Experts of a small language model.
Size: 20 layers, vocabulary 8192, 188M parameters.
Experts: 48 experts in each of 20 layers, 80 SwiGLU neurons an expert, 4 picks a token, a softmax router.
Training: a variant of Adam for the experts, 476M tokens.
Below are experts of layer 11 (counted from 0) of a mixture-of-experts language model. Rows are named router (the router's row for the expert), gate (a neuron's input weights, with its number), up (a neuron's input weights, with its number) and show model dimensions 80-159. Each number is 500 + 25 x the weight over its row's rms, rounded and kept within 0 to 999. Numbers have three digits each.
After each expert's rows: "mostly gets" lists some tokens that are sent to it at least half of the time. This comes from a sample of Wikipedia text that the model never trained on.

# expert 35
router:487494477457540469543522513476530489470477475556516554505513491455511517533549488510511501541548535488460469509509491534524463537510512446521509533559484498449557503492507499483499495565475457462487518462512513475474494510480557545484503537
gate0:481508519492531492562501517470520502494518518553471513510490505498473511523472509576478532528477514490491502534471467543482491502492465489476496550500426508494518499468466499475480491527486501492524531506485477539477531510534485489487496490
up0:488472484502493479527491494459542525498475475470478515511580487468494516505504496492460539498539467485494543544535460529465503534512484512488503482475510522527526481438481510521473502537499516519496519488494509487485465489486527505496502516
gate1:472473462504491504482522542482510473536484476484508467476475538472496476455467499497516505519458524515496533553538549542521499491501525482497512499498506526490500509467469477482500506470521486505523546509479559522545503519509497506490522483
up1:533501495480492534505493462476551518583502511453462542486524536529494533484487501529481514474536511505456512498493483471466486494504524512516520545527534522526447457498512511520502525489438502511487484503533488490475493511515477469497489519
gate2:500464505443531517533477491500469539501517454473502539522569507482520474520476483478528512474470499489459502517541465566476541469527475541520488509504504513463525516502492495519499526532528500464480469513519499466470514507527501557496441455
up2:506514522519514485501495525503501527492494467506497455508483509486508478515507514491505488529470477532531497544515502534476548467483476508523468514514470514493472493482506478482441501515526500489497457447528480529501506502502514519443473497
gate3:500462496495494473485504497495501499530450515485520486550494510471511542479498509524543525513454529485467498526552493525471483539482494474540528496458493539505471514494492488524531508490511529526527499473483504454490521466466555518510487445
up3:521509503465509525545498459500478490484471495482501513501505488468481512509505523530554524527520545488460517494560501540488499470479461513539523478493508502488480526495552469539486483513500503486487493492551470504441509476449512507510467483
gate4:505521509524470540503529481476466497511487460498527483478488499536488469543534516486476477528517508503529502445533511500495476458480509551502512523500544475472514534541507529517495506490487515474526528508503536490478495482497458518480514535
up4:518494495506501505491485447518472494524505506506544524521462489498490460530520494487482491548538524459496524494478471474532475528483541498523488516521502514492507567485455502471490488522487488454474540504511493487519552481489518492494507501
gate5:527555501497521465524544517484525533481499549518475489482505496488488503518489526518474526527532481536506479478495485517520493522498494483450509515544463476528519516499437556486478509456465533555492504474518455471539574474500480465502501512
up5:481519495524483545521516519488540468508487558454502504525451478483488527465509479512475485488440499498494532487474495481473513526523533472500501529488532542521442478464523455505488519500501504476528504488521478521478490539449541506536533502
gate6:555481484463497513510456473487503484505511513523517519505500476492494474474456514481483452461467514512496514542509512523477488503490447539522469498449525516509519512538494482516527509540548487531487520486510520520475451521502551457467474487
up6:489520457459489533488512466491502503489513540507557519529531484502493504483453510526517520521516472517507478510512470472485513504481525526512488536510490541506460503503501504511443498487466535543479463502506459457470470483491477513455499508
gate7:541496485536561553528462460559489517535522498528522537518499491522474494461508517510510454545487485487494522520531469532470538461472474540466525532530549498479494515479494499512452474510493490511507501518475514499477476515493512503467534500
up7:465500499516495471526502485536523479505482499551524506511486493462491511509504553511481491460516527521483513523466507518473493457500466511513490541463492531546487557486460436474474512544523466532464529512497530481521536527489505475502512507
gate8:530510543523519554512423491498555510496484488494541525523520521484503465498470464490464464499476473488454529559515490512488490479515504547537497523482522494506498512523516512484475531478485479495462488517516491492495504513524539508479447494
up8:536503487539541552514444498482510532521498537489502547452522507506520496507481486490520457548446459480489535550492493539501487476524483565541467471497524520517485479552478492498491516522493454443471478474514468514514546531487487514487487483
mostly gets: " f", " t", " w", " b", " r", " sp"

# expert 5
router:428537489453471497492527503484485494502532495513524486505491494496507498489492493478545474505482503473478454511524491535487450521522505482553511522520500522515510539489512488491522541517516513467495480504513453461478481465515513532516488473
gate0:487539498478481517505496498496503493497446455525478500509506465520519521490512514514524469519500476504519471502439501487480468504552502524510535472529469510528517512506499469464548491508485482505514545499487496484489501486495501499512507499
up0:472537523526473463477515468507486490525500519508476507505525475516518493478552487554456508450523517548543472550480502490479470525513487526512545468497498457533495495530470472506513505532463513456480500493519505513514497489532467495528483447
gate1:508518528472516534515464460460498482497485483474496469482509473498494485497521478482554472545556479499476507500512504534472485460498492495527492470497520533491505542513465478541498522490536504437508504493506490508514505469496518527490493532
up1:529514470468462544454532538521467487489521485551500513496502478480556549508512539514559545466504471525494482495475469490487467473443520473508499496510490494486541496521534513516485512490490517470517476520494525498557517529485485501529510504
gate2:490523529499527473447522537500521496505502524493483535458492535507445495533496523523516533525506476498524435550528531530497457497473515501492516558511489481526526524497459522497506523480478483485533490512464517460519476452502513558468455519
up2:509549484495509552486516525482525500492497515542466471475486465480501490467496497512474502548508471467550479472531514490492477565525484501472511501511461557472478514494497543466519466465530529517531498512479454511521506485474525532502486520
gate3:522502488489483524485539503459530500500505516479502478499477512504487485481438472503484490518490485431471457470488503513528448491518525520490472479503516483494469490495536509499464469478566484514504487472499488500529487464528542540501531490
up3:483537492506537458520487482496533488469484460522519529506480529475484509507503517469509418529503492495499496520502504490475473479506511471495499543523494499522502491470491503488480500543514528485510505509537504516520490495503499506519461531
gate4:525533518448482491475518508528480502477533544493492453498488514510483486500458537502486571479498559519513516507552488514484506517475494456488442509519475519521499550510538490505507487514528489474529478494510507514504518456495514497486547476
up4:537539555536474477459503482530465498510520542470512483490494512486498473482513464501536524517481494501487464520466486528496519499492530529488500483510500516547461538507478508454547535471465533467520523509460490494533548488514496528514502509
gate5:495549526483504528495506516544479556538523524503492495510497534506490496551489520504506520491467505506508455516501452450506481494511536547528534497501504462530480511483521514545521508542509528469518450498494561455473504531469479509479509512
up5:493542529478470513464508543506449538549490519473514498484488518511506490487486494534494527453491515494526497524525504464502507468525538526523467502492505458538502530493534500496489460501509490530508463494557524474477512497503490518489496469
gate6:473522512523455443495507514511505521484484525458547467513482455518542481527506527484482518489489534488524549494528504533516517489501500481470477473466494494479512505542487515518523516541564511486524492500530497476486548542479506544525539458
up6:503496530478537501517509513531466535496482483512498492520514546520520473533493521508499468480489476492552512487521499531528476525476521503461510505490468490555481516449509519457526509532460558510518483519473498481497479489534474540495460465
gate7:483489519496508501488455488496487483529484522516506528449516520470471520504488499489518526476552446505488434466496519485496466526484535529534519502508494442524491479464503472553532495553480510524488497509516505492512499453474535516522485529
up7:526503504501493544499504463510512544461501555508503519504478501488528457528505467477513488473466505537481515556503488493494531490477498515516508510548487533497512513544470525478502508508530443495520484494484517495466513503492462461524470463
gate8:463496477520496519504498497463554547468463502488521538462482537496544516484514481496477491527474485489566490506551501481500491524504458507530492566506471479511491482463508509476525529491434477482496506508517508519478480494454490513521494488
up8:500512536536517503492491510480522531501489535445505551487529512504480469479491479523478449519473500470537463456499538565455485549577515455497480526511490458475517504541535510472523468472481506467492445507508470479500494490447507540544523469
mostly gets: "os", " As", "iz", "es", "as", " species"

# expert 2
router:473516493454480466542524473492513519505455495494479521507530494454496539508523511517517506492493513502485478521480454515499515567491524454505551509520498507470525544489475500480529507488508477515485493506494532462466495510477496524464488489
gate0:479461493497515479505518525535511474522526498518558479527470487516513485476561504518503555504465534532520521489508484483531501459530503469479468521485481452461492519507501535505530489490521471498532422481485533523462491448531533529488472447
up0:527480466537484510506468465517523514457507459504467519522516483437509505508488503513483520524536488489478506478495510508497541507490488506479488497540543512491507536534503502472470447499536489500456524487537463464482494470504493484484547477
gate1:533496480513480530511500480467473509526475536498486485489533446579431493466509531531479498526480529463509551490502492549497496469519513513464454577438520512476460489522510508475496506517485498485486498537488463490451506559490522503518459519
up1:513456497512505521526499524485502529500543514463507510532505474514524481501503525523483479506436444493481533527493522504504480510509532501532521455502456500490496524520502542505525481497537520541487531551480502505497507479454496494518492469
gate2:504543536552494499493514510471497465514496516491469505506455525518486564525456508512510512492489441501520501493536525495509495463515524477525533475513454537515486499473487515535533503495481501531513491469478558456519495491473510471504510524
up2:549503514505511481480535544502503495472498484485494501455501476507492519476498510503511488454520480490488466495482460506457509485516552491486493542541517524480477564521512520499458511467486532493525485480489493529481524504508496497501482464
gate3:514511497546461511502480497509522499473479462490509478430507446548530467510440481489504514491529489481491519563487461492472484494491488480487509485500486451477479532516502492533498556503518475475457425508551539547478497480502546464551504503
up3:517489513497509484510481534510494498547505489491499560488490471513466536475527524516494477488493474514520517507471471503499526485521496531498493490519479487488457494492459460530490492530501451450450493481510495535426518524508512532497527521
gate4:507434516490489487509489430530494516544515466502480540490495520553453495477486490524494470526501472505502527509463490495437543487478524505493450464492512500479490496470467510460469479525477522536479514489469520491457491572523507490459524538
up4:526502524483514491521479492463535462475506524534527459505475510454506486511545487452515499517502524481494504533516514522534490554483471538506492468494469483535553489502537448454458513504445469469473482515533499455513535517519530473525499500
gate5:487464501490486494481527488556463471488503508495532517489469509502508536483448522490518524469506483517482521526512501482466535454469481455494523460461477512532484480482492488509512490485485511484496473533430526495496503499519492480469513504
up5:480488524552479500496515516501527516500525519501554488520525532473507542509493536501538496548496542509485540496546522501492466456516538509527514525534559472497470448487529513521516562529457523483491464486501512487508521502549508488522488487
gate6:434470492479501516510504431516524514516517493512540529506551503484521512526482470507529529506539495506491468515496495483461504509500553549553464525545478521514543526500516509505556529471505455538488501535497514450477494433482454490489500474
up6:456518472462501512497456471512546493516524498510496496475529521464551523505511529501533538492517504523521451506523523519518474481471513529516504512522472452462544477516519478485467500459556473478486527523528474504549506467498479498531509464
gate7:480476491474501486524491460498500522511468503466577531533507525511468497508454500484514497539531529490475496528524497518455500483509548479537489520521502528518484536500501506508527535504497488510487506485480445467501445545516533495490489496
up7:497514511529472473478474521457497450507483458545456510495476528488523481535535520513489506487505484528468479493457525515492476532487517508471540495505492524506477462472517511520476476518470504478510556528481511483542517478464516496465534527
gate8:502550503536499520501577505504491514519485519487496512505478486490478475487461506538456510497507512489522511517514533535453487504483531543514485523456498475500488499513476489473490507493504513486474531517524517516494498527513495478516545471
up8:540524523496502508544517461502494510494491505510477513523514470533426478543489466447483479502539526511532486514507528525478495467475497512455507494463511457486500470549465523493495525487539523490469483531496479517464519545517497530485509461
mostly gets: " member", "ator", " director", " members", " son", " coach"

# expert 29
router:465520477478508488551506502488529487492484480509519522518525466454496531517509499495490510526518515489456480542498483495504518515515522484508515503546524537496523527450482516486498520490517505477492512464496508477497472477480495538459505544
gate0:498552507466534504515495523516488522515491535508550476460521507501481523482487499520526516483502492514521499478527509503528460507500494507540529496481520542522464494499515479483474539514468519536516481467476492543533530472503513524546527457
up0:491467490473483476515490457448527513542520512524500543554516510501486463476473465506496481511506527505480470506465524472463502535534486500483509469541513502500541490521520522508468465484554516498514540569484487514532520498491523480556508508
gate1:461534468549511444494545494509541492507494488477501533488515490539503497520515501508515497514443523489497513462460438516501527457496484509498490512507485467513488496488490516492531487508481448516529536486537450484474472436519500524502472473
up1:556507493535490512479515457482529511527541512471477496511466504495474509466534515501500456476511519427528466481511485478540488526489484500510495529525508422470488533472529533477499557503497481518496525514522495546477552505530515480476528508
gate2:514496501506481453499554469472537487505561550487487514539504499507488490504509521500489468521453513456516512460520494506493468501546447522505474491505526521499512535539531485489519498492454493504485455525538466484494496484512543497453493502
up2:476493504503501442495479527493478490458530490540533544481538483521522512528498516501529524484459487522472503468498518499530484481506494499508473475455468490497526542491480472499513487469532489511528505517510486449462502480546534492491514516
gate3:475515476488469512502442465496486567423462479529488499518505507492502520520511491498524540519480529521466533480506469476508525494474536469504510460526487531461493497541479480543509495482503514488527509485459522497531510488493537512534512457
up3:517505492514496477467488538546515474507520505498535544510513503510485494479516457519484487543495523449507532464473463507519523525486513494490476511546500490535465499486543480514503515491492527537531511506503498475557524502475501539494496502
gate4:523531482514498524540517530526512537510506508455536546486499466499489485507481537476471482532532526536509475437501520484450473509522492476514490526513500510534493507493519564478482532476503528492504492529489481532515504500469548531492545488
up4:450497537453469530506483471498465527464482478434484495511487528479488508498497466479496484475538495463498477474494500504522532495516458510519503506524499488462558482464477476500545509480515525543554544504469550480489510498527513532494492471
gate5:513502527512462506474520485544496520550496500520483513486505483522485499492508518510487540501480501513491541511546505488517453477463506529474524493482511481494465480494498497489533525495518435509530501534547497489516533501454519488520502503
up5:494512459501551523533487478502482473501496531457502476514470451497499486514517521471505494509531508546491449516479437542535461547489475492469518492517475499482557558498506578484415520468481473533477516505437483510522483475489511559477463493
gate6:473530531515519467496470527467533509496514529530483473510527470532466518517523482526482492507503518503499462509479525459477473475523475455503480498502521518494518485520543454491504480556528494503476481492483528455521457467538519484507542529
up6:510559478515533522494468481524506463512520461512475541480540496470513525503482558495532480501498542465527496522498514501516460491508513509490518507479476518536471504515461497454483484494500491454508507519482495476509485487469464524522483488
gate7:521483514466487520510528489494459520514554498486490516489458512478515504494496469462483509525485480488547509536510498509448480523513489489455505507507499555448497494480457512497481485498523485521461512497539484532476488498490525475497490505
up7:509500541519500509500544495485510485516548535487490497520525499531551535526503509528509555526565519548489498494459511436513517487472515505546468491515527578520537491501512481505483518503526462520495492516495515517549462494513505517508488473
gate8:506492501489539514485509497474488520523465467515493509493502484483498506452471486495546519507545540510493525543503480481486509518500475487509520534482512502514460506500491468493520535497547465466488484494490564505492478487490474478474507493
up8:522477464491525483449429504484469510512525461478521494515526499499504493525489494457506527468482475491507514501520462526502503519511506523495507538516520485479541497528537486549515521497497479445489470491503506525513512513505457489519505511
mostly gets: " three", " second", " two", " six", " third", " both"

# expert 16
router:465501472451487503494535501486509504500480461525522496543491483495508525493545510516492452519490511496442463527523508533487473519492525461555509499513458542523531555488457486487518536527488517460492475480468473473499517462512503518512501456
gate0:504506525526508520454429502482481521487513493509472503504538531532537536469524475525477514514493476506501523517512536464512516453505467549539487488499519488490530499481508489495522535500515517511496496477526482524516472483487506520532526488
up0:483523544465503505528516536500477481509501461477475528498504484460533489497474489525500504468491452480466489517508575477517488492538528489524525496503520492501494483487499480464495469516470496506509488519516454514508515499545487503530489502
gate1:491518475503498528464474488461495488519534539483513499523516475495517497487532492484508483499481490511527487459498507430489492533482473531449509485505458567521538520498473513526501491553493473560533522520472512495520500470535470495477492490
up1:466525468529551509525495478515538470527451496526485500463505517504493479501537514503542496527485466544488502474463480501462472539500469473508511496516494499521517520501445534538529528526491493492487511535488451518520494468519501528501460490
gate2:465489504485496483509527484469506522494500520511521514518510526467531491511517532475494465505496495477528493503535479515499536513485499488510500503491537506489559530522484538490510461499483495506490516504586547492490538483489499520486540485
up2:455483494494523514522497499480507455463509505514523495507551559501506467488519554504472486489529496528496506540513495525507534510475499511499501517500487523519498536504463488520525513482531503469512519514537485444510536462503486507513559523
gate3:497504493492476521486522502471543480517508515481537494533493501484472493464517515515454492511476472511506460504528488499531500490477530517564462497464493502518467527429537488495469488521525488499458451502522487494491498494482505503506510497
up3:479495464524499535491490469469528507523511458513502507502497465468467504498487501535521522541477440491506498499564525504518466508472521553507511505494489464525533476505507492518493480472493499488464445528517488483534516471505538512490514484
gate4:534538500539542497481491499487524521488465507515475493515489491507501509500489505491510473529469520483441450466475487530500527478508501527516530484524513493489518483509521503514526489458492501459507500495465473473546444500468513503482513490
up4:494515489526484495493544523496493516518509504464517495520477511536524509473484547465497480500478479479487480516511535510476521525497524551514492490438440534490522477517454500503513503540526511512523498491526483494509465484523479461496495452
gate5:476534481451512533516552488513505516493515514546516462431518491507463474496471450487476490515480453484477527500537475494509467474514473501464440511458480524517479489515510512527475490514538485513471475491481484534488543504504550496546489463
up5:449496470518516475474482548494448549474478475457495494498504506452530483513506477495503518491511511517515446485475467519495444482506475493523451508535475496508507503519468511480466541525509503508495496472510496454483452496515511505528496485
gate6:506528505453552488523479519470523475472525479483503507472492481527513500457547496485532487578484506544471517541502515506525560496483505508482493483524454476446442550505481538506483508496511498507486495490477486449488498546484497470521456510
up6:520497467459542501455479533480537506492477497508516521479535523490490512528527504520516508542451493489501480519523529509518492505478498504523480532562496477478476529516457461515505519531460500470491553504518534514521525474515478503510478487
gate7:517495530459523489505497457469523495525462475478493520533525490500472519501499497472535471506498517505512446502539525507503501495522516526481484522482526472505511555515496523526460528457528534495494532500483462513533463443489487482488478466
up7:537481487491506520506508505514498477494500492536485512478510464537531507494521501487511532453551499467493472533509501478466483534489463506491505492508493548495540475509522478474497516548475504484477520506467508543446542505484514482465547525
gate8:515534492459503444505459530521513503513538504527548504473506489530522472499494529467501492505478488513460460527495502475497499542489506502483481494522449504519508524511433507503512504497438503504512452476509470517499511484480475497526457545
up8:530512494505486445504492498488514524463557475499546477494503480456514501497533506496496478523552495511475494528465485456493457474485509501517449470494455516528521515510468458481464498518474503530512476470511467477499476525530512506510508522
mostly gets: "ers", " they", "s", "ations", "ings", "ans"

# expert 33
router:488505476504491464531526475485555468485506472520505529522482465493539513532512491489506470528511498463446461513517494514497488527516531469490510503538461523466518505485488512498508508562511471498471509431496509496461458515476525513515462526
gate0:509481496509504519523525494465521454502516499480474462510507470508471536524516459543448521475509468534520541488520508507490476508485470556461503504516471503494445473520478482483494507530535481501518539494522547484515527469531478517508497532
up0:482537494521479522493491486497521491493534524520491515496457526451524491488513536485524495488464491549484549511482508492531545481494510484474431504496484513503532509499478510528503499495467513459531474463514445520482500509492513503481474506
gate1:486484480508480458491531473533500491508531521519493479483447513537524497492487500457494491523545492455480499518500475528471502521516485481516475467533497496494517479522500504475482458544511510488479513502476500528453495494519526494533521511
up1:522526527499536494526457513501513493500460498484496482479507461492468491517496490444571503550498489495508489505513496506499510474531488485480454491481516472484472499542526458488479496488515521515509477546504528502498515489472522524481546496
gate2:495497490474534523499519470521480521495487536475503470484519461490509556477512518502504527531521494517526540502517502489514474529495516516492486482510509442526507514488473476494457477496445487493511475519479506487502515484477501547502550488
up2:463530509534503540471517479555525523498497552523470496526510507493556454471510480486506476484518508511474538510498460489495474467491528521503542481523497511520542496461500568465519476503534482523518529522512476492491487510537493518495515557
gate3:544500493495498487486494488496435502506516481481537472513516512527554488512526529465547522489500484494488535496499495524496504526501503538480516553490481489522466494519488494538523504520498509522505509512503508482504551509516510533497540483
up3:519555501505506510522558490506492490506514469533452511452494497518463479477484486468490502506523458512528499462521483496500492452486496474492497486497485523514527477465494531504528498508498491511531504508446530482522479535525491503487508524
gate4:502512477500481496495469516473513462539478509518515500505478474537467496495488508487449496480483494477476483512490513532526499483558488488510484492480483480502452549540501488480514500504505514516481481484516481469488507511514503498516461483
up4:495480476471521483542543487488486500503490505483494454471482482487458488480562524464485490527563477508460487478513460493515518504532517473492477464469515499489490506506562540460470531471469513475513536504482529508533515560538463479512545492
gate5:491494454490516514478491473529524464429484479525514457522481466503531488476507502453489531488500464515483523492468497499499503496505510506523481479466497472481490492511482448518478482497525481501455532489522550472475485514499547472529485488
up5:507506507509519523502501521504504466469510512530497480506490504492485496508537496449552482518505445486499501491472471498512511499516530467446471499466465429499492513490476514488517486489486540508508486465494469529517561499516485526489498541
gate6:494528498479504477467504474522498509472519483507528472502493506518556503489459522474489488523517490482514510525540465507478505508484488468531495539517469510488470536519516512520487503522467537506506476458544493506516557503469535469504482488
up6:535503519493461468527451466502452471524502518481527500491496512497471495480481491479536489446451522509469509516483500509504493512497462535492489507444501472533489487492507506482515528454522509484551512534463499492492497487484511505513521477
gate7:517522486512436481553541521503528482486487450524569508476499493538491469535486480483472498520511479503504556518498507497488508475503528513524551493470498485465488476484485500512510479516460553485489495461470517515520503496500481529478511519
up7:523502477520488516540506505520522471504537510559515519491482476518518522516531534516499499473531487477529504530513515492521487510489531505519522514463454464466485498474476481509526475476528495479497444455510477493457451498491543498445464459
gate8:536482505446534528513485461486496513491475479505496479506521508520503475494477517505447506492481497513499499426500462513484489490478514518504503492489471501520456525471481505482479502541492497466506520486523532468505472478490500511522472463
up8:482465523492508469504447519484502475472498486520521526521460507551459495477495498522500487450486495543504497489517516495519469481518539525517530531480526495564486484499467469442476521550480491482473452466473547532477516502536493478503504533
mostly gets: " sh", " Sh", " del", " Western", " rem", "),"

# expert 15
router:475506471495487468539516475477507471501496474549537531502514489471499504520501471523518513502540544493479505531499472511508507530515508512523521519506498511534547491454462514472509489504446482463486498475460504506457483486477489484464469515
gate0:491493497535462511510520547464507524459483513553516447527470570509497537491525477527473503477532482501518441474512489468508505508485533514542506530462484490500523520516517487517517467508471527521509487455463471495502500453523503438473550513
up0:433522500461487512524517517452505483475510481533511513476527523523537523477529495507488495537502523494513470486507541503516493509478474492473477525487491478491520460525490476539487511489469536505538475495473500497490482494539538507487549471
gate1:530524493516466523506482518537507501488484510549493507497484441468527500502465518555509515491538532524495475528447543529480502515534521474502490550508515485535493510520453534538458468461515508509490511470525533519503530519525507504519476490
up1:520491476509528494454499503454509553562530511459476460510503464472494437444476509511520498511545507504471485444550528473478530470527460540509531492502555481517491488498508498465494458484486531477440489519478486523511506529524453457455485531
gate2:480546521485492497465488542530497474541466520501476519499507517519505517464499488494512528481502524462515478511497466553530531522506482464476485513503502479465510507430497503493523482514455507539506496499504535509494468497501522520548473499
up2:524505515529488515497510489527466523502512543450497461485508481517524487480539475496524516522477508479487477460509445467492499524530530518462504504524511462470496468497510486504511471480483461525526472507507474519450499511422514497530530527
gate3:479434468511479513532513501506493490475494491523488529482475513502480543523544426546518548446488515462486497487498470519507480513460524457492502495518426471498525482523453505527504477501475460465507475490471553532524468490463475502468495484
up3:499483518512514508483553554488485499476488488564475524501487510457475564528519498502456506463520506481533483477486491504557501461483527463506483503544447439457522448467478525504500453480491480473510497504482528507513492448441531502476510446
gate4:485529473510498513487501503494480523501526524492517483506454468493514531519514468528530493524471528489531508446503480487504524499503462483511499534535478454502555517515529447509564474472487467497507478470499516506451491552497490463527510501
up4:508493515512489521526478555517471524493536503492500512490493514517521490532536491495550465481489463540502499508517506486547425466517466541498503458528496477505540488502496524524545540510472473491515468509513499494504477497482498484469487516
gate5:515508514482490517508470502478518499487498514504492511482508471497485524475492496487522495550497470488484543501560492498470540511479514496488470511500511504494492496509447482486475496498473498514486487485467561514516505502504505464485517431
up5:497533464497538485515509555545512486493483456510509527492499505521527502521511538536536483487478500480499498486454504526507518482519503500519503532519504454433481535506546503493482502474524503494523469484534502471502479510482486492479504476
gate6:477471455547519499498514544504473485507526492488498504493507458496517503528524498526513517463559473487477488514503517478501483547485525470545470466495516493533509473486483454510473502447478512481489498487464500507547489470539536477477475513
up6:503501462534484499486516499486498505494509461524489488474494531495522478486494505468509500473525496477483496528508453483534501477496480513494491505486498491517500468477526472483496449454485509500460477497488465515474483466525505468481468507
gate7:538512477523493492555507536504455536469488495457493495494508519550530492504518510544486478464484535516512469481491525481455487459493574514460497507479488523520503500487539514547499499473502531524498435470535469507521517494492519454514536503
up7:503498539525451493511428528465482499525518529495488505464478557508484511498498467551494509492462491499526531490508510463520540465514565519506496514491509505547485456501519499546492495528478481501479511439512498514526518542507511463520494487
gate8:478479545460463524471540486498517501504536479521557493487509465493515516542478518477530470506501562532515499516516503474533442501494483522486508459524480477518524521495535531468466530498489504511480534513483565504454527488516477527525466483
up8:490504520497477499472487505477504474543498542506530459516488530476467513526471452475540529491486506512548495538486481526517510556492506562535521503519545419521514536498489510439521454493445476495517527532471488512480498513510501457477467470
mostly gets: " who", " Sch", " She", " they", " They", " she"

# expert 11
router:488516476495510482526531517485534510469485493509518526526524492446514496512495506508497477529535515503468496552489515522500506534533555480521549515547503549497503502464483544485525525490499512492485526471504495470496469497471515537479484535
gate0:478489473486455487497523512486506512512524493526481522463479516471553484514502533485501506496521481495478525502470545462506482534459509472527555483508522487493537511505510450536512488521527462491511482511480497510488472496496486501478501487
up0:482468498488492477478523475503493494516476502532478500494506504490514495522488471500509515534503495507468508501470490473493499505532522491520447506512495511493532460507482516497520487519502465426451470493487491565482503522487547513465542482
gate1:478488528489532521481490533499453492481493524487459510545563498490515505499489409486484510524529539465517498507502523479481495510517486489501492489484454449543507521523472484513469540483515494470453499480496470506442510487483444473474479490
up1:499546499481467519507488506524504522507483500510546490510510513488485459512473481486489447534523500500524477483480485515509542534503539567481491526544486512511490522488508497501533514488528526475527508467479458535503483454472513535475487495
gate2:534518516537525458542518509473490493487488496455487506482471472531495486486459467548527536500506512451496488516531503534529484513425499496491480528508520485502488478491526490486514521523495523543509505476482536500550490549530474473517490478
up2:475521464455532529502565521496507506538530494508493523488521479505470525518515478502478502539487480469484483463459476508493462505538507504530507475484470455528473502497549530506499492492488537485510483520527495516495522475534549523473536505
gate3:487467465535520491471475482543548557497514477478445518485517526488512552495459503504481483560521496489537481487497485505473530497461469500504524520482530507464509543484508492512495503470522490483489494515556484467499497485520518500497507538
up3:493530495483491517452471461481463486488528514519522516512529457523517501499519475508493474481495529508497503548568471519529488501490432483487547496498524525468510532493500479494523519521474500507549434461521522489516561458512520542471506481
gate4:530521496465512506459504506519520510497499536514508481477509483519511484469493518499495515518528466543491506488486502498509479504483490533497512498516500510551464547470481515477507550464497520481458474482503465492488534512502487525514487510
up4:492508503468497498556526480492509527510478546536493486479460550517481493497507527531488474508461489501543524504516516527463484510521506477534511494537481547481542511526514536477482507526485515485489474450527522510549506520570476488494519484
gate5:493549542494524518504527452479568482545548472506502528488525485453473502483449512474490430518452482542502529505549520540457470519494445519511481518481512497479493496450475499539487480535473506483487500497470565488518549527532486520524531539
up5:479490512535502497496510515479519524498514516456517466466525513507505447464463518516475473472516503528487497523468553506508506504471452508528511464473508504494465515509486466502467484542470546522525492513489482457546519525510456473511479530
gate6:520496472491505458450503523520494468533512493510530481490473526523506490502487508482476487507445478456448510483482526577491483481513539535482483454441457509497462465534508477513510507497498512515503473482493515476498470525508529496522534493
up6:513489508520481462515533515504502518492468455465559564536488504537499492494525548547530490486477535536469497499479490514484535516490491496472501487534514496483520523500536524530510483496500465512496524526534522511512475506515456493504547488
gate7:489476493495511542528523484496560485497433501535545528495491500523481508468489496491465459495489495469507515494499508517511518500493504522526511497489506472467494531536484521513512530506454512484464518488484502474551519502499515486516516510
up7:527529538503478513484478540545514503543534488507476494511500488473479488511489534505497536508546499516536474510466437480514441511524471490507481469522476508520520530471473514443524519456492494485532477531479524468551465516511528509499471490
gate8:448490474499487489452547499510486497511525497477486510454520484501537514490546489502481535495447542493458476503536488499492529471491504531527514506484528497474488535510498487467478514484495536473457535512507491495485489475474517519521463511
up8:491514532475524526528458521507566496536497509469417514444518496469508484481461484530514516461498508503490506491481536474522500505489523486533515509503496487503540438507466498454478549520458512543485527470479479495470488464503486490531484499
mostly gets: " Country", " a", " system", " Iran", " System", " country"